From a checkpoint of a small mixture-of-experts model trained on Wikipedia.
Training: a variant of Adam for the experts, 271M tokens.
Below are experts of layer 12 (counted from 0) of a mixture-of-experts language model. Rows are named router (the router's row for the expert), down (a neuron's output weights, with its number) and show model dimensions 0-255. Each number is 500 + 40 x the weight over its row's rms, rounded and kept within 0 to 999. Numbers have three digits each.
After each expert's rows: a language model's description of what the expert responds to. This comes from a sample of Wikipedia text that the model never trained on.

# expert 23
router:512496437534473544487419480474504495516477506467500477479489490504463492529566440506460527507521487535434522474586606461538497541489544502545523550544499550492521487457465450448604497518515523477531545545531475485497481564483452472458487478551482440569487511480480487432499466469506523501570506533546396489477485488475469504547550544572510519438493587501472433462518489464523567496487462493449504435542557443512526504479514504513428453512484521585470462468490453565511546421551508537434479433513523523428442486501419498506500530525604471500453468573467474412436453529519555456465419499545531533424569495507536503507468507551494472473509517467454433510457467504433477542521460532535464551480457576516508552484480447508504535484497453550546492506483439418515492461512538
down0:506539469474472465508515501510497448465526433507494445506517492482453491495469568476560519450480431561494583439518474476451520532549506517476484535472484475487404502508494513596410471546390460484518494531460582451535513555535513527469554486488560477535578518459488473486503480464548469489416533535459495470516593551545557439532447436558499457481505498483544507486511539525494544547445500464406466512521451529557583504558492472478521461581483471519444517518439495472565411521503515542519495525532528491454469458484480521539529544570476474519546507530477496491586497488521455479524545470510476512562531537530493550518495551474454538475518566509486520528465481534469552504546484482518474554548490506516467538481475412514440622567555509517514527511472450573519543541450577
It responds to: Common nouns in science. Generic and technical common nouns after the or of, often in biology and medicine, e.g. water, disease, organs, symptoms, postsynaptic.

# expert 20
router:497480475457520482459520442451516498527489467617532444516518503526488533450528454511522512522531545508545463543502434516476565507486507573488524476502445534522570527492493590469496634518474486521516531497482537467423498471549501536469433368505552506466470558500444486515558547509461500440536466507587501489460517483482421515478488470536488535429511559527472497477497474531498483487520472479503526490494511470470516517578497475459489442510500512436494450480546451486426556527517576547401455503503492507397499509411463519527558525551520511524551541450429473456503502548504463505483498457612514468519441490494522549557517521452496540469613495494501497468455484460431456492541543486426510520491445540472548524522477502521516416495498531597447508470476481531477470489498439
down0:516464443455461557504521493407442484549459588472456485534547583474443429445522471553485517432514517430561563514522525510523520490467427462444502543427500525493489490473476528571577454449453486537525502526482436527502511516442428490489516457557494504486451506490602580493488491475532530487448530578491475473481517526485578519500562504540485466545471553482488485450477533485419423537531442460491582590482476519567454465475459498467521523480513544493521450526528566552469535509533519506488499433465494501513505526510525525514518506507481459502451433583501540505550477460441487502501487516475482468460457511517475514403525554571519487452448502489490480536463420526419460510553600464530497534433532561474493517476579450487543472468510465515501538466431477484528476452511502
It responds to: Prepositions and directional particles. Prepositions and verb particles after verbs in narrative, especially military or movement accounts, e.g. back down, sent over, from Goole, near.

# expert 18
router:567527486494513469453457519469499445502499468579470519543588487422492492524532542540435478492502573491545508505580459528538521526521487508448492501529479488548436483474483493465505486463503505514540474425500460536538553504467498459462479486572495468490520518443440485446466566424439515501519465475579509486498461546587409486459484486480485493458494467551489432439526407522501455436501592462459484523557472516536546536467443548608537502500526498503525546465498422437556471530518492476527496506493478550478521491497514488500443513500470498495473608509490506495491492592464525436433459481460515558496490465489523511533510428552493489481460414520519483548501468539421517547539485423509497477563515443475526535490454428415431533481510525450489586505462538460454536427557479
down0:537503503536533498493550570535484454517459551450501512589553488447483400485496546484473535510562462481517505536555533498524532454346474529562489544513540501480502512476490508480515484513492506472659564486536490526528475531490469480431469506494605471473462510494438462465492536506505474454493467492550566489480494571521427517487558468509468510452505423523551487461496489604437381470500511499465478436489483509470496537478536544468485506493556521496568467509518485531468457500534526517393483565497530489440458489492509447507461467554441469533498512472462477505500561502479455508434498461474506515545478513501498453492516511530506479569458466520537483547468526508484610526518531477482456470460425497454516486549501438533588561487516544471544514500474495477558463510435407
It responds to: Sentence and line ends. Periods, closing quotes and line breaks that end sentences, list items or sections, plus opening quotes and However.

# expert 19
router:547501482492484474497507483558486470474504518491476432529484464504532500469491533496513413528590440496467533509558481488483578528456470452536536534588529449519483493537498509488453480475516593562528473537474451521468468483553523430557498500579502482549476489538545505531549514475504415565555561521451473560523517543571506467523557496459425493567479491460502507507551479446556436532442501430570491515508510480551489504520512522466463511431483550502475492518469421425530517481565510494503454500556533464466485472452530470501473496463461465480486515519519496406521539485439515547466504463476551567463577484512563477558392521608490507521504452431493499525538568473482470459562492494590498530536539462532466445590509460488529485493530485476593409540452555499532529519506495
down0:443496571453519475472515473460508458469475465439571562507510507455538484490527397526513481504494492486449507491560445428450458574572478500485476525503489484522506487493447497498499603516459429514434510461496511491571516547441416474450485523547537570517537493457502523472499547415478511531397408481516528492462513532522530520513500516464550472526467565536513476499451501504516584511451493522464515531522522406449508505580468485436570516486457563469504500476479515561508539430546512521486500479449537466483499494503459501520509479481475486576511541508474536549484542504445519459454454436472495485513556528508449535494488408498483498500427550480466500460444445466419483667460516511456466552489484516542509585546476497560413522499478520505485464461496541472530468456483531
It responds to: Math, hyphens, symbols. LaTeX markup like _{, ^{ and backslash, compound hyphens like self-assemble, opening brackets, and spaces before numbers or non-Latin script.

# expert 16
router:438467509508477487545509453498538530519473491566566492501503450484499543514452459541529585484511589566466493526558490520457465472459446546461477489496575502429475568448455410517511510475524514560481505576467608445581462473538557461502550516509465487554474436536541479499521507522507500518514467567473539481443550525538476437537453480494490486456505493522449532484529537530530502476484438514544530437467545423465569457570569495507467416471492501517522494526474515503439517507449533486553497518546553567513452485492476440456547504605537464480547594462518419466478445453535445583516483513488530466476415563515501470531522455542481424432468481540458477464468516466488539510505449526523422520515486553521511440465542482538509469489446523509438501518476525490541559483518507
down0:450516456492512494538504532593468454468530537515497477536491486498593493512483500509542455526491535454510499511469422520532410451552496520492530512546537473486511471492519479502575493510503493479484453429465433439542555514530493579428446553548538559494482418521517474532447449495531519494510519505505536431457524548522500476456497479440557564517522464476519511506473545504642529542484527521581498508546534520492436483503553493492515492489530473514516432488487461444576506458472531508540523511471501597483546594468497484499504492476451457490489491530468568465500474470539513528460541534538467490570581588574535483585527524501533483464496460471548514513525439546532488534540421441437608473553464559484512504492518478487550548457482534466626455529536452469464476487482475
It responds to: Spaces before table numbers. Bare space tokens before numbers in vote, census and sports stat tables, plus plural group nouns like members, children, students.